Weights of a small mixture-of-experts language model, trained from scratch on English Wikipedia: a softmax router, a shared expert of 64 neurons.
Below are experts of layer 3 (counted from 0) of a mixture-of-experts language model. Rows are named router (the router's row for the expert), gate (a neuron's input weights, with its number), up (a neuron's input weights, with its number) and show model dimensions 0-127. Each number is 50 + 12 x the weight over its row's rms, rounded and kept within 0 to 99.
After each expert's rows: a language model's description of what the expert responds to. This comes from a sample of Wikipedia text that the model never trained on.

# expert 29
router:37 22 62 61 39 55 46 72 62 46 43 55 33 61 48 56 67 56 68 56 72 62 67 49 27 56 66 59 57 64 63 46 43 70 43 37 49 45 58 63 61 42 41 38 64 56 59 31 58 54 57 70 59 54 48 42 42 55 40 30 46 43 54 57 41 68 50 42 29 57 41 39 49 67 64 65 69 49 63 60 51 47 63 42 54 50 54 47 71 64 60 46 28 33 44 53 46 64 42 37 64 60 32 50 45 53 52 53 51 63 12 56 50 35 37 61 41 42 70 46 54 42 39 37 45 73 67 59
gate3:36 31 64 52 39 63 40 46 75 32 45 57 77 65 48 51 53 45 53 35 37 37 68 57 49 27 59 59 33 40 71 65 41 50 59 51 38 47 49 56 56 56 44 41 56 45 30 38 73 44 33 50 51 58 40 29 38 42 29 50 41 58 64 57 57 61 65 69 61 50 48 43 67 59 66 35 70 52 51 66 48 43 48 60 53 71 44 61 67 57 29 51 51 40 53 49 52 48 48 41 49 42 31 43 49 46 58 53 77 55 41 40 66 64 49 57 70 35 49 62 42 51 45 40 51 58 89 59
up3:45 29 45 41 63 62 67 54 39 65 63 45 43 60 40 36 29 50 67 40 51 24 33 58 25 62 61 47 49 35 56 42 66 31 23 47 60 59 61 30 63 42 35 33 58 54 20 42 66 33 53 47 51 55 46 38 54 42 47 45 36 35 40 43 60 59 69 70 57 61 56 59 39 45 53 43 54 24 37 50 69 37 26 47 38 38 38 42 60 52 40 56 59 53 48 51 57 69 30 58 52 37 66 65 33 54 55 54 41 55 51 42 42 51 52 49 41 53 38 56 58 42 51 53 25 59 35 37
Description: Word-initial prefixes. First pieces of split words, mainly Latin prefixes like con, re, pro, ex, de, sub, e.g. consecrated, confirmed, united.

# expert 30
router:31 41 62 46 59 63 62 59 37 34 52 54 50 38 42 43 47 51 30 60 34 45 34 38 39 60 40 47 71 66 46 60 57 63 57 40 58 66 45 63 37 62 42 66 65 38 46 56 29 55 49 39 57 53 55 61 37 33 56 46 39 49 70 62 71 72 39 48 37 57 55 45 42 47 48 26 80 55 41 45 62 57 18 35 56 50 53 34 60 59 60 62 28 55 50 42 54 58 48 44 52 55 38 33 28 57 54 38 43 65 48 39 44 35 38 67 53 29 45 56 32 53 26 56 54 62 38 74
gate0:55 34 45 24 46 56 37 45 69 46 37 58 57 41 44 73 59 43 53 41 55 59 64 52 69 58 79 43 44 48 52 58 51 60 43 53 33 65 38 46 42 53 41 40 48 28 26 45 55 49 65 48 58 46 75 42 46 43 64 22 51 35 45 54 53 57 62 70 47 65 60 41 54 55 72 46 41 40 30 44 30 36 47 49 56 40 59 51 61 58 70 39 59 41 39 43 54 36 67 39 57 72 55 56 54 49 75 56 38 51 41 49 49 41 44 35 52 57 45 44 41 50 96 60 54 51 47 29
up0:45 50 46 62 40 51 36 14 65 45 47 53 44 56 57 61 44 44 47 34 40 40 31 59 61 64 65 52 33 37 73 50 59 35 51 54 29 49 46 54 54 53 47 54 55 40 47 57 50 51 43 48 39 44 26 40 52 56 74 60 46 50 10 46 58 33 43 61 44 63 58 52 68 49 71 38 65 54 55 48 46 32 51 43 35 60 45 46 68 52 40 42 61 53 31 46 71 44 19 66 51 37 41 45 46 37 43 35 32 70 63 47 29 50 62 52 34 57 56 53 57 78 59 60 53 54 65 47
Description: Spaces and articles before nouns. Bare spaces before a noun following an adjective, plus articles a and an and short word-start pieces like fa, mo.

# expert 15
router:44 55 56 45 67 61 61 52 58 51 28 64 57 47 57 40 40 44 37 58 65 59 49 38 52 51 63 56 77 21 33 24 61 56 40 53 55 43 66 52 36 52 78 49 49 48 51 52 61 58 60 37 55 45 61 40 39 69 38 56 30 63 49 54 50 37 53 62 51 53 42 67 55 61 48 48 55 31 52 46 57 51 57 44 28 40 48 35 47 72 68 79 39 38 44 77 50 45 75 61 58 44 32 49 35 53 43 45 32 54 38 51 44 51 55 40 63 54 66 30 86 47 63 37 45 33 46 49
gate0:57 51 53 60 60 87 34 43 46 56 39 68 38 43 61 43 47 45 33 50 50 45 56 42 67 44 56 51 40 37 66 51 47 45 53 43 49 34 54 68 49 44 37 42 70 45 53 62 41 48 56 40 81 50 71 19 19 62 41 50 59 53 64 72 51 26 61 70 54 51 53 37 58 60 33 42 49 43 58 61 58 62 47 44 46 40 40 60 59 58 56 50 25 24 56 39 44 33 58 52 63 45 35 50 57 21 56 51 55 51 47 44 69 43 47 55 55 47 45 45 63 76 51 61 54 26 57 54
up0:60 56 61 31 50 12 47 41 51 62 69 58 47 37 54 49 49 46 64 44 46 66 50 33 63 55 45 54 51 63 34 31 55 72 61 60 50 44 50 52 60 46 40 49 50 49 37 48 33 54 58 43 57 59 60 67 62 44 51 66 64 53 51 45 64 62 50 50 54 72 30 40 37 35 66 52 25 46 24 32 59 53 44 58 43 26 51 39 45 36 48 34 47 36 57 51 59 43 65 67 55 55 64 34 41 55 60 51 42 58 32 63 69 54 39 32 42 46 24 44 40 12 47 35 56 52 59 62
Description: Prepositions and capitalized prefixes. The words of and for, word-start pieces like For, Pro, Com, and -ed in Preceded by infobox lines.

# expert 25
router:49 43 47 37 38 33 53 44 53 31 39 75 33 70 70 54 41 46 46 35 48 37 42 51 47 53 36 60 48 70 61 59 44 53 44 45 44 41 31 64 71 59 52 50 42 51 48 67 66 22 29 68 61 56 62 86 31 51 48 51 51 63 62 40 46 31 43 43 73 35 38 54 47 25 42 51 44 68 64 66 42 47 46 58 48 67 56 56 53 46 47 62 60 58 28 59 51 54 59 43 54 40 31 61 67 61 70 36 46 58 30 56 46 53 43 31 69 41 39 51 48 54 35 41 46 49 52 55
gate0:44 58 49 44 48 67 58 59 60 53 44 47 48 77 48 55 49 58 72 59 36 36 59 48 66 49 50 66 35 56 68 46 33 60 55 56 71 49 26 59 44 37 64 53 47 55 19 55 40 69 55 61 48 68 71 47 23 42 50 76 41 49 44 57 51 54 54 57 56 41 49 45 65 52 63 41 47 58 58 79 62 28 32 62 55 68 40 22 55 46 48 48 56 32 37 58 54 44 62 69 36 67 49 56 44 41 43 47 32 41 47 47 59 65 37 56 56 43 59 58 38 61 36 61 51 75 66 41
up0:40 55 58 36 80 41 31 38 37 59 63 49 40 44 76 42 44 44 51 46 32 71 52 45 57 77 51 53 42 52 53 56 26 49 62 50 57 43 62 45 49 43 47 60 29 47 54 44 35 63 61 71 42 58 82 61 59 36 29 58 72 31 46 54 42 50 41 23 44 58 51 45 33 56 60 70 38 27 49 47 48 60 54 45 62 56 54 30 43 46 34 32 59 63 52 57 49 52 48 49 25 48 44 63 29 50 56 51 42 19 59 53 47 65 51 40 41 43 72 49 48 57 52 60 60 42 55 38
Description: P-initial word starts. Opening letters of words, especially p or P after a space or hyphen, such as p-ublisher, p-rinciples, six-p-iston, p-urporting.

# expert 11
router:40 58 33 52 48 53 43 69 58 60 70 32 36 34 50 51 48 54 68 42 60 70 37 44 42 57 41 29 27 49 31 40 49 35 41 66 59 48 46 52 50 45 48 45 42 59 46 15 54 56 48 68 45 48 44 61 45 62 59 64 59 73 35 63 44 40 58 69 56 68 53 68 61 50 34 29 50 36 50 56 56 34 27 45 58 38 62 33 37 63 48 49 62 59 45 41 66 33 57 63 54 49 50 45 32 53 41 51 70 34 54 58 41 47 54 39 43 16 55 43 43 43 34 61 68 29 53 60
gate3:42 45 32 34 49 57 80 30 49 32 57 41 39 49 65 46 44 53 63 51 42 51 31 58 64 28 57 62 42 44 52 48 68 54 29 42 22 58 39 25 56 49 41 46 62 44 56 48 49 51 42 55 47 70 46 32 55 41 58 59 68 55 41 72 48 30 50 43 34 61 80 47 65 44 47 39 51 35 48 43 38 63 61 56 35 31 42 41 65 41 62 48 45 63 59 41 45 58 54 48 52 45 29 56 60 32 71 33 50 46 44 39 51 46 67 50 28 22 29 51 36 45 45 65 44 55 48 37
up3:56 40 51 48 41 60 50 33 30 42 69 53 72 40 39 41 62 54 57 60 47 44 34 46 52 80 64 57 40 59 61 38 59 34 32 68 37 15 36 34 43 66 40 37 60 71 25 28 65 44 40 47 28 46 58 49 44 53 49 55 69 39 44 62 33 48 46 52 51 69 43 50 31 56 51 61 52 43 79 44 45 64 43 64 41 45 45 40 56 30 51 46 51 58 39 42 42 41 51 56 67 65 43 45 37 32 43 49 62 44 56 40 50 38 49 60 63 72 40 54 57 52 50 64 46 42 75 45
Description: Tables and headings. Pipe separators in tables, heading markers like == and ===, colons after labels, plus occasional that and and in prose.

# expert 9
router:53 54 52 60 49 74 38 56 76 59 34 56 41 63 35 63 43 53 40 47 20 48 47 63 37 56 54 45 17 45 68 40 25 47 48 49 46 46 53 61 51 54 53 64 61 57 56 61 53 49 54 36 65 51 31 32 47 52 49 59 62 41 61 39 46 49 65 60 34 32 67 46 72 36 52 30 41 56 68 57 64 25 54 40 62 59 67 36 60 42 40 35 68 49 44 26 57 47 46 74 40 56 58 42 47 40 56 41 49 55 52 40 55 34 56 60 60 38 56 40 54 71 40 23 71 44 50 49
gate3:61 34 67 28 33 69 65 58 48 48 32 55 45 54 57 59 76 47 45 49 44 64 56 41 65 18 30 49 40 58 74 46 42 49 37 44 60 54 43 40 69 39 47 39 50 71 37 36 49 52 32 44 43 33 45 24 17 57 56 38 47 58 56 54 58 54 61 52 62 49 49 59 51 65 66 50 53 79 53 29 63 70 38 36 68 42 60 54 53 66 45 35 49 46 49 46 55 50 68 39 50 43 48 51 40 30 40 57 65 54 35 35 58 56 61 62 43 65 50 60 56 34 42 36 51 60 59 43
up3:63 59 57 37 68 49 54 57 45 63 62 59 52 48 45 65 46 43 45 64 46 80 27 32 42 65 59 56 32 61 54 29 42 29 48 47 53 50 46 49 64 09 54 51 51 45 43 66 45 29 63 35 54 45 54 48 55 43 59 30 44 60 39 43 53 61 47 85 65 48 48 64 51 47 32 43 60 58 62 72 40 45 36 51 60 60 63 38 50 43 59 32 47 57 38 37 48 59 41 67 59 24 66 61 49 45 54 59 52 62 70 63 54 34 44 57 48 45 44 46 38 70 43 52 68 73 49 58
Description: Numbers in table cells. Small numbers and decimal parts inside table cells, such as 0, 3 and 53 in statistics, standings and election results.

# expert 22
router:59 54 57 45 28 61 60 62 28 46 33 59 73 63 54 42 48 61 42 42 50 47 78 53 77 47 60 58 46 39 44 65 83 42 51 48 58 34 50 54 51 32 34 61 28 47 64 50 38 60 46 76 68 58 55 52 68 59 39 59 54 61 43 44 43 34 65 39 41 51 51 33 45 56 43 71 52 44 46 71 42 57 50 54 46 47 65 55 33 59 32 38 37 54 38 49 46 60 51 52 39 43 45 28 50 54 78 45 55 50 61 48 71 74 43 33 68 65 32 61 41 44 68 46 48 52 56 42
gate0:60 36 44 56 57 79 70 59 57 53 74 46 55 63 52 48 18 44 52 61 54 55 65 41 30 77 40 57 43 48 39 53 64 43 42 40 42 43 42 58 47 50 37 60 43 41 43 37 61 50 57 65 57 49 78 48 55 20 27 61 64 48 71 55 57 60 66 62 71 57 44 18 59 53 66 48 48 52 50 44 49 44 56 47 54 29 55 51 39 40 26 38 62 55 58 55 49 56 53 47 46 56 57 42 50 34 41 50 51 82 55 56 78 62 58 49 41 61 25 46 56 58 44 58 39 56 60 55
up0:46 49 55 67 46 29 51 48 37 53 49 55 57 58 48 23 64 72 62 43 41 46 40 76 54 40 64 53 58 63 52 51 47 73 52 57 46 55 58 42 56 35 19 68 54 54 46 62 29 54 76 67 54 69 45 42 41 35 37 60 55 49 54 53 53 51 60 43 60 38 50 47 51 47 60 46 46 33 50 39 63 57 33 33 17 68 50 57 47 64 67 51 61 50 40 63 34 69 37 41 53 62 47 43 42 60 72 47 55 54 51 67 66 38 57 66 73 23 39 58 48 38 31 52 66 40 37 46
Description: Word-final consonants. Final consonant pieces ending names and words, especially t and k, e.g. Chevrole-t, Scarle-t, Dij-k, metho-d, ban-k.

# expert 3
router:66 41 34 46 39 40 65 38 58 34 56 62 30 48 38 39 66 44 62 22 73 34 43 68 44 47 61 59 55 36 41 56 51 41 57 56 27 41 19 49 40 50 54 44 59 55 42 43 52 44 35 47 34 48 65 22 65 61 61 46 62 48 43 37 62 33 47 52 35 39 53 47 50 56 62 38 35 66 64 49 39 52 49 46 38 59 57 46 43 25 59 51 76 56 51 46 42 50 26 57 46 73 43 40 56 40 50 55 54 37 57 29 37 38 59 68 42 72 42 57 50 71 48 64 67 59 41 52
gate3:54 57 55 61 56 34 39 55 46 79 53 54 43 64 65 44 47 53 53 33 56 51 65 40 49 45 29 66 66 61 60 51 51 58 35 55 56 36 33 48 50 58 63 61 49 29 51 57 34 41 42 47 37 36 74 57 43 31 42 63 21 73 24 38 48 15 36 41 43 60 42 54 60 40 58 45 48 32 40 57 50 62 44 59 49 51 59 59 50 44 31 36 51 65 63 51 67 57 43 45 54 44 65 56 53 47 42 05 59 39 36 52 48 59 47 51 56 47 57 65 61 47 71 35 51 34 52 59
up3:64 61 66 37 64 46 53 41 25 35 49 53 64 79 41 44 56 63 41 59 49 48 37 47 36 73 62 40 59 35 71 42 62 47 62 42 65 48 57 52 46 48 59 43 35 46 59 45 39 50 41 48 37 63 55 51 41 49 42 40 39 72 45 46 57 38 24 44 42 56 72 44 54 27 69 36 51 18 55 64 52 76 72 55 48 82 61 35 62 41 45 35 60 51 37 53 46 51 44 27 55 49 66 55 41 47 39 38 44 68 47 37 65 46 57 46 57 51 63 46 53 37 69 45 56 62 46 38
Description: Table cell separators. Pipe separators closing table cells after dates, scores or names, plus line breaks, semicolons, en dashes and coordinate symbols.

# expert 6
router:54 48 55 48 62 42 32 40 36 55 58 36 44 59 67 51 61 39 59 52 56 58 37 41 45 66 33 63 49 39 30 45 26 56 54 67 57 73 60 52 31 63 37 60 43 44 50 62 69 74 60 79 34 64 46 61 54 62 49 34 60 42 80 38 65 63 66 45 62 38 33 49 43 66 41 55 35 45 46 52 52 47 43 56 37 47 58 63 37 38 31 55 43 70 68 70 39 53 53 51 56 60 41 56 38 64 38 38 58 34 48 48 76 38 42 63 54 48 36 36 48 61 64 38 30 59 54 60
gate0:31 41 64 34 41 41 46 41 54 33 45 44 30 48 44 26 46 45 76 66 51 61 41 50 38 44 43 37 33 62 50 30 47 49 45 62 48 71 42 39 32 40 40 55 60 48 53 46 52 40 45 41 40 60 31 34 54 54 35 20 59 49 80 44 50 43 67 53 60 62 35 62 41 58 35 56 45 67 40 26 38 62 29 67 53 49 36 59 46 49 53 34 23 62 55 55 44 68 60 39 52 44 31 65 62 50 43 60 64 64 51 43 58 52 51 57 44 23 30 59 50 56 60 59 38 35 59 43
up0:35 43 40 35 44 57 68 57 65 43 46 58 38 43 33 36 69 60 45 36 37 73 47 53 41 57 51 41 43 44 57 47 56 45 48 52 36 61 58 47 34 49 65 33 49 34 50 55 44 37 68 69 48 62 78 63 61 59 53 75 42 56 56 45 58 60 49 46 25 55 41 56 46 56 49 59 39 45 53 44 28 63 28 30 47 47 45 55 48 52 55 27 20 40 53 63 74 60 55 32 57 58 23 64 41 46 32 58 64 57 46 25 62 49 34 47 57 68 39 44 44 52 45 33 43 50 25 58
Description: Hyphens and opening punctuation. Hyphens joining compounds and names, like Saint-Jérusalem and Al-Jazraa, plus opening parentheses, quotes, list dashes and equals signs.

# expert 21
router:57 67 54 55 46 51 38 37 42 43 58 56 62 37 42 48 24 53 40 69 31 55 31 37 37 52 46 25 42 57 65 55 83 58 38 45 61 67 45 43 66 44 40 35 60 34 53 43 46 41 26 54 33 51 52 46 46 54 46 42 73 55 57 53 40 61 33 77 63 31 49 47 75 41 50 60 52 55 62 58 42 50 75 54 28 55 39 50 51 58 52 48 45 50 51 58 55 49 59 69 45 58 59 40 59 46 62 37 49 48 63 59 36 43 35 44 54 45 67 47 75 33 33 58 28 65 36 71
gate3:50 42 37 34 57 49 50 55 65 44 65 37 53 38 61 51 59 54 44 42 62 61 49 59 46 51 51 34 58 71 46 55 49 51 53 59 34 62 68 54 41 47 42 45 37 37 62 36 71 67 57 56 38 34 73 73 40 62 51 49 62 52 65 68 64 65 34 34 66 51 39 65 46 44 59 53 40 51 39 53 35 68 54 64 39 29 36 45 42 34 21 34 49 37 69 47 46 54 39 47 53 50 55 58 60 38 61 45 56 60 44 51 41 26 46 51 49 47 66 57 48 39 60 77 27 63 45 09
up3:38 44 43 27 49 41 72 53 43 63 60 24 39 52 60 49 31 70 65 34 77 48 69 65 44 51 35 50 52 37 46 46 12 34 71 69 46 52 50 52 61 55 40 47 27 46 49 40 42 41 47 37 30 58 35 53 51 57 55 56 45 37 64 64 49 42 54 19 35 45 46 75 48 51 58 27 54 46 50 44 41 68 44 50 52 37 43 56 47 47 49 48 59 56 84 25 46 50 42 59 42 50 42 42 43 50 47 41 47 50 40 52 64 65 56 55 55 36 50 46 41 62 36 52 49 49 69 32
Description: Year and number digits. Digit pieces of years and counts, mainly the second half after 19, like 1978 or 1993, plus table figures.

# expert 31
router:32 62 55 61 29 44 33 50 50 65 34 38 45 55 45 46 56 37 47 48 41 49 59 62 54 60 70 60 56 48 79 52 43 50 49 46 61 57 39 61 59 39 60 51 29 45 37 30 50 68 45 51 57 51 54 67 41 36 67 42 82 48 41 47 38 50 43 37 54 54 39 61 36 49 74 42 41 57 40 40 45 83 50 53 57 62 48 58 65 55 76 77 43 43 34 39 51 55 65 70 41 29 62 45 25 48 41 43 54 46 54 36 45 44 51 70 52 41 52 37 36 44 58 29 44 34 28 38
gate0:55 52 40 55 42 60 52 32 65 44 48 53 68 65 63 48 38 52 59 54 51 54 38 54 57 47 39 38 42 29 43 54 49 64 50 50 39 72 47 61 69 30 74 71 26 33 45 29 56 56 49 81 53 47 63 43 58 48 35 49 54 58 61 34 52 45 29 37 64 33 49 45 37 40 43 27 43 42 43 47 37 53 50 59 62 49 53 64 53 45 65 51 63 65 39 45 61 72 48 58 45 32 52 47 41 32 44 49 24 48 47 57 65 75 13 41 45 61 64 42 48 43 46 47 67 64 34 57
up0:44 57 59 56 54 47 53 52 36 59 55 35 23 60 43 40 52 51 62 38 58 30 39 44 46 56 49 34 50 28 58 58 56 63 47 56 53 46 47 73 43 42 70 43 40 53 69 61 61 44 63 60 40 20 49 51 46 59 46 40 84 48 50 60 65 61 60 25 51 47 70 63 57 52 66 60 78 64 54 44 50 72 33 43 40 61 46 50 51 60 57 52 51 21 49 49 54 55 40 67 43 57 40 41 50 40 51 28 57 45 55 31 41 57 44 41 70 65 55 73 54 73 65 36 58 69 43 42
Description: Initial e and newlines. Word-initial e pieces after a space, such as e-cosystem, e-lectric, e-vacuation, plus line breaks and vowel pieces inside words.

# expert 16
router:25 42 38 41 45 66 50 32 29 45 53 32 63 60 60 41 67 50 30 56 26 46 57 43 44 59 55 59 63 63 43 43 53 48 43 51 41 43 46 38 54 49 53 66 36 63 65 41 62 42 58 49 71 68 44 36 36 61 45 52 49 38 38 51 52 69 66 47 34 61 39 56 51 29 60 53 74 40 41 39 41 60 49 63 49 48 38 52 49 59 29 65 77 46 75 23 54 63 68 45 42 51 43 55 55 42 38 39 66 35 35 50 54 58 50 42 41 34 63 75 31 59 60 37 59 55 73 56
gate0:48 42 34 37 43 56 44 54 35 55 37 45 49 76 21 68 56 42 78 66 53 62 25 37 37 56 47 56 52 49 46 30 47 65 49 39 42 35 36 75 37 38 89 55 34 54 52 40 50 75 52 49 53 48 55 42 38 62 48 42 42 62 38 58 42 48 48 53 55 66 53 55 71 37 52 46 62 58 59 41 73 43 36 78 50 54 48 52 53 51 35 64 39 35 48 48 62 54 53 46 35 48 40 52 44 59 58 51 31 51 51 40 77 52 46 49 44 34 68 65 35 41 44 61 30 57 44 54
up0:50 45 40 67 38 80 58 63 50 52 37 48 38 37 52 42 52 48 47 47 47 57 31 50 35 70 43 48 37 47 47 31 42 39 39 63 53 51 42 40 59 57 60 66 50 42 54 52 45 55 60 39 42 75 48 54 40 41 47 38 43 39 38 72 52 46 41 17 49 18 30 46 52 65 57 42 38 69 56 48 64 45 54 62 65 52 68 43 27 44 64 47 49 61 52 55 46 39 53 45 76 62 48 73 34 62 46 48 63 43 47 48 36 67 65 80 59 35 44 46 39 41 43 46 23 61 71 57
Description: Word-internal consonant pieces. Consonant clusters and word-start pieces inside ordinary English words, e.g. be-h-alf, some-th-ing, ne-cessarily, h-ungry, W-ebsite.

# expert 18
router:41 45 61 69 64 40 55 42 37 39 52 60 71 62 48 44 31 42 50 46 54 44 59 52 66 43 46 51 70 58 52 80 46 42 45 52 53 61 53 32 65 41 64 36 45 55 46 22 50 36 67 41 39 43 64 53 30 47 37 58 55 51 61 56 50 39 56 53 44 62 46 40 43 45 57 60 27 48 30 33 76 36 33 67 69 29 47 60 46 40 40 39 57 29 55 55 65 45 47 61 62 68 36 60 51 39 62 48 30 45 45 68 58 61 54 77 70 66 36 33 29 46 32 54 41 58 60 48
gate0:63 44 73 45 47 57 65 60 28 45 61 67 67 66 40 22 40 49 36 32 36 68 53 45 66 66 32 63 58 43 40 61 46 49 40 43 58 41 40 37 57 32 42 57 30 55 69 55 48 57 34 40 35 59 58 35 32 31 47 57 50 72 69 40 78 52 69 51 56 63 66 52 44 50 49 65 39 54 27 43 57 50 40 71 27 53 55 42 59 59 53 66 43 52 50 62 62 59 40 43 41 61 35 56 50 43 47 40 57 35 40 58 64 61 42 53 54 58 69 59 60 43 37 67 41 30 57 47
up0:70 48 44 02 33 43 53 79 57 72 56 62 30 59 61 44 51 38 25 41 69 54 49 77 50 40 45 50 71 55 32 53 40 34 60 69 56 54 53 48 40 48 41 46 51 24 69 49 44 61 42 58 40 53 56 51 59 51 34 60 57 67 63 37 50 62 44 51 44 30 47 62 43 53 40 55 53 70 42 42 58 71 52 45 40 53 45 52 60 58 48 64 66 51 55 50 24 40 64 50 38 45 45 49 69 48 48 50 60 72 47 50 54 51 40 38 45 55 40 54 56 62 36 63 63 36 34 60
Description: Mid-word Latinate stems. Inner stems of Latinate words, like duc, ject, lect, spect in repository, discontinued, investigate, plus line breaks ending list items.

# expert 7
router:45 40 47 54 70 67 62 72 45 74 45 51 43 38 60 46 29 59 47 60 64 44 65 55 44 40 42 68 65 39 55 42 65 44 58 55 29 42 58 84 48 58 38 70 53 55 37 66 39 41 55 28 52 39 59 30 73 37 51 57 27 54 60 45 47 36 56 50 62 58 47 38 51 63 42 51 42 34 36 32 37 48 53 44 46 47 51 56 42 42 76 52 60 72 43 63 33 79 43 29 61 52 40 43 38 64 41 37 29 48 49 64 49 39 39 55 31 58 58 51 48 34 49 55 60 43 48 45
gate0:64 42 42 51 42 59 33 49 61 64 59 50 54 41 56 73 25 64 70 50 46 61 44 35 47 56 33 47 84 47 60 48 73 46 41 53 53 40 46 60 38 49 37 42 60 51 46 51 69 52 69 44 51 50 62 08 48 38 36 46 32 60 53 55 58 43 58 48 69 53 57 61 53 56 63 50 35 46 22 36 20 50 36 51 26 32 60 45 47 47 56 41 53 67 51 60 38 57 50 23 75 36 60 55 64 48 54 36 55 62 48 49 64 49 42 54 39 58 45 36 58 56 55 56 68 47 36 54
up0:33 53 69 41 68 50 25 65 57 58 56 44 64 37 67 56 54 38 56 62 57 43 47 49 48 66 55 55 55 50 52 42 60 45 39 61 40 65 43 71 56 50 46 48 63 47 40 45 65 49 55 49 37 72 42 62 55 55 27 82 38 46 64 59 48 54 81 66 63 52 40 64 72 52 65 58 47 50 25 37 61 55 43 36 59 66 14 51 51 56 58 48 52 57 37 50 45 55 53 33 61 39 68 52 32 45 65 59 79 46 35 57 76 35 51 43 67 60 56 57 54 63 49 47 45 60 58 42
Description: Foreign name openings. First syllables of foreign place and person names, often in lists with accented text, such as Bo-žović, Ko-rea, Bi-ssy, Le-ón.

# expert 24
router:64 47 71 57 42 48 50 54 55 36 64 49 62 43 63 44 52 36 58 56 47 47 43 34 28 35 36 60 55 45 46 39 44 39 58 54 56 60 55 38 49 43 65 47 64 32 57 48 31 48 50 38 59 52 56 61 46 64 50 62 48 40 61 55 77 58 48 35 55 38 39 46 31 42 32 49 45 40 24 25 33 36 55 82 47 43 27 41 53 54 34 45 28 21 30 54 25 32 42 70 36 55 76 50 53 52 42 50 41 50 63 42 34 32 56 53 38 49 37 55 40 39 37 43 31 44 57 43
gate0:47 47 53 38 55 41 69 59 63 34 60 61 48 58 72 36 40 55 62 76 57 40 64 23 44 63 52 56 53 57 42 48 58 36 47 77 47 57 57 46 41 66 70 40 36 32 50 45 47 65 63 58 52 59 47 49 58 52 43 31 28 49 53 36 57 57 34 62 57 40 49 42 54 61 57 43 75 56 35 62 68 63 67 58 29 49 24 67 56 46 31 28 35 52 66 54 40 47 75 65 61 40 45 56 34 46 59 41 50 64 34 56 65 59 53 56 34 44 60 57 53 65 37 61 59 35 66 39
up0:68 65 55 50 60 62 50 67 81 33 36 43 50 49 55 56 62 56 43 51 48 44 48 44 59 42 36 59 52 39 58 49 56 63 46 22 44 45 47 41 62 49 42 45 39 39 51 67 49 39 45 64 54 43 71 42 35 50 52 46 44 53 71 57 52 61 65 40 45 59 50 65 47 50 74 40 57 65 66 68 49 75 43 36 36 26 50 41 62 59 25 53 74 49 45 72 48 67 65 56 35 48 41 37 64 39 34 41 58 64 50 45 52 17 24 28 56 42 42 61 55 39 38 49 43 43 32 49
Description: Civic and institutional words. Adjectives and nouns about government and institutions after the or of, such as state, public, University, member, international.

# expert 27
router:52 65 69 62 41 44 34 59 55 50 35 61 67 50 57 63 29 63 31 65 39 34 72 47 50 53 27 33 27 37 61 47 42 50 49 61 57 46 60 40 68 50 75 37 44 63 48 49 58 55 56 52 67 49 47 49 46 61 52 66 18 44 30 43 47 52 40 47 37 40 45 63 36 55 39 48 48 73 51 48 67 42 49 69 42 60 56 44 42 64 37 49 56 75 51 33 56 48 56 51 67 25 59 41 49 43 30 61 65 63 34 64 48 51 56 64 29 43 38 65 57 73 44 55 55 40 36 37
gate0:65 53 30 65 40 60 64 48 58 47 56 49 62 36 49 54 55 56 47 47 52 63 70 53 51 54 50 46 33 51 64 30 72 40 41 51 52 50 47 41 37 63 50 39 57 56 29 34 50 65 41 21 58 63 31 51 60 73 37 43 42 44 64 64 47 52 59 59 70 49 41 33 38 47 47 32 59 74 49 23 51 57 48 55 46 53 50 57 56 31 54 41 55 51 55 52 46 66 52 28 71 46 55 65 35 17 47 52 60 54 28 51 73 38 50 44 37 38 52 53 72 58 21 55 61 49 68 64
up0:53 41 67 50 63 45 66 42 64 46 41 27 46 49 53 52 78 43 56 30 45 58 68 58 49 48 44 64 59 75 59 48 27 56 43 26 37 78 53 32 71 45 63 35 52 21 39 46 34 57 53 45 42 66 65 49 54 45 62 45 66 67 56 49 69 43 20 59 37 59 51 45 54 28 60 31 37 58 57 43 56 48 80 59 51 51 55 39 51 57 50 54 40 49 30 46 45 39 55 51 53 40 57 44 57 56 53 75 46 60 52 49 64 26 60 35 58 51 47 41 45 54 49 52 60 25 45 43
Description: Infobox field labels. Labels starting infobox and list lines before a colon, like Type, Release date, Born, Full name, See, List.

# expert 12
router:57 56 39 48 59 63 44 51 47 44 66 58 29 51 59 38 57 58 65 36 19 63 40 57 70 56 43 41 49 66 50 50 41 68 54 54 53 47 48 48 39 13 61 42 39 61 63 60 31 37 49 35 45 65 58 59 41 37 72 38 56 64 38 43 71 43 61 65 51 62 53 45 38 38 33 56 43 38 51 56 46 44 58 59 50 64 27 52 55 62 47 43 23 44 29 51 51 54 52 59 51 47 51 41 60 38 67 72 23 38 41 31 40 70 51 51 36 77 62 62 38 47 58 33 43 48 48 67
gate0:47 53 69 60 45 50 38 67 60 64 56 58 59 43 37 50 36 41 54 44 54 51 51 45 64 27 66 59 40 63 57 58 45 74 49 60 33 72 45 55 49 44 44 62 45 45 34 39 41 63 63 46 52 40 64 43 43 47 76 45 72 47 46 70 48 58 30 67 42 48 60 59 66 39 58 37 19 60 45 42 56 70 42 40 58 53 15 59 74 51 69 70 41 52 45 59 56 48 34 54 48 49 36 59 65 57 82 57 49 52 59 33 45 56 35 43 41 57 31 53 49 67 44 69 43 45 41 64
up0:50 50 71 32 37 56 66 38 28 36 49 67 45 50 56 51 73 47 69 65 51 71 36 39 55 40 43 57 43 41 69 62 36 30 59 38 52 47 69 44 45 46 62 40 64 60 65 56 53 56 43 43 20 80 51 37 50 45 49 39 50 65 50 42 41 27 33 52 28 57 53 57 60 59 34 51 37 55 50 73 54 47 63 55 30 61 49 40 35 42 53 51 48 44 39 44 24 50 55 45 46 21 43 46 41 47 75 40 48 34 49 56 35 56 52 67 55 53 61 44 48 53 50 44 45 18 48 46
Description: Plural and noun suffixes. Noun endings, above all plural s, and suffixes like -ation, -ment, -ers, -ity, as in deaths, powers, escarpment.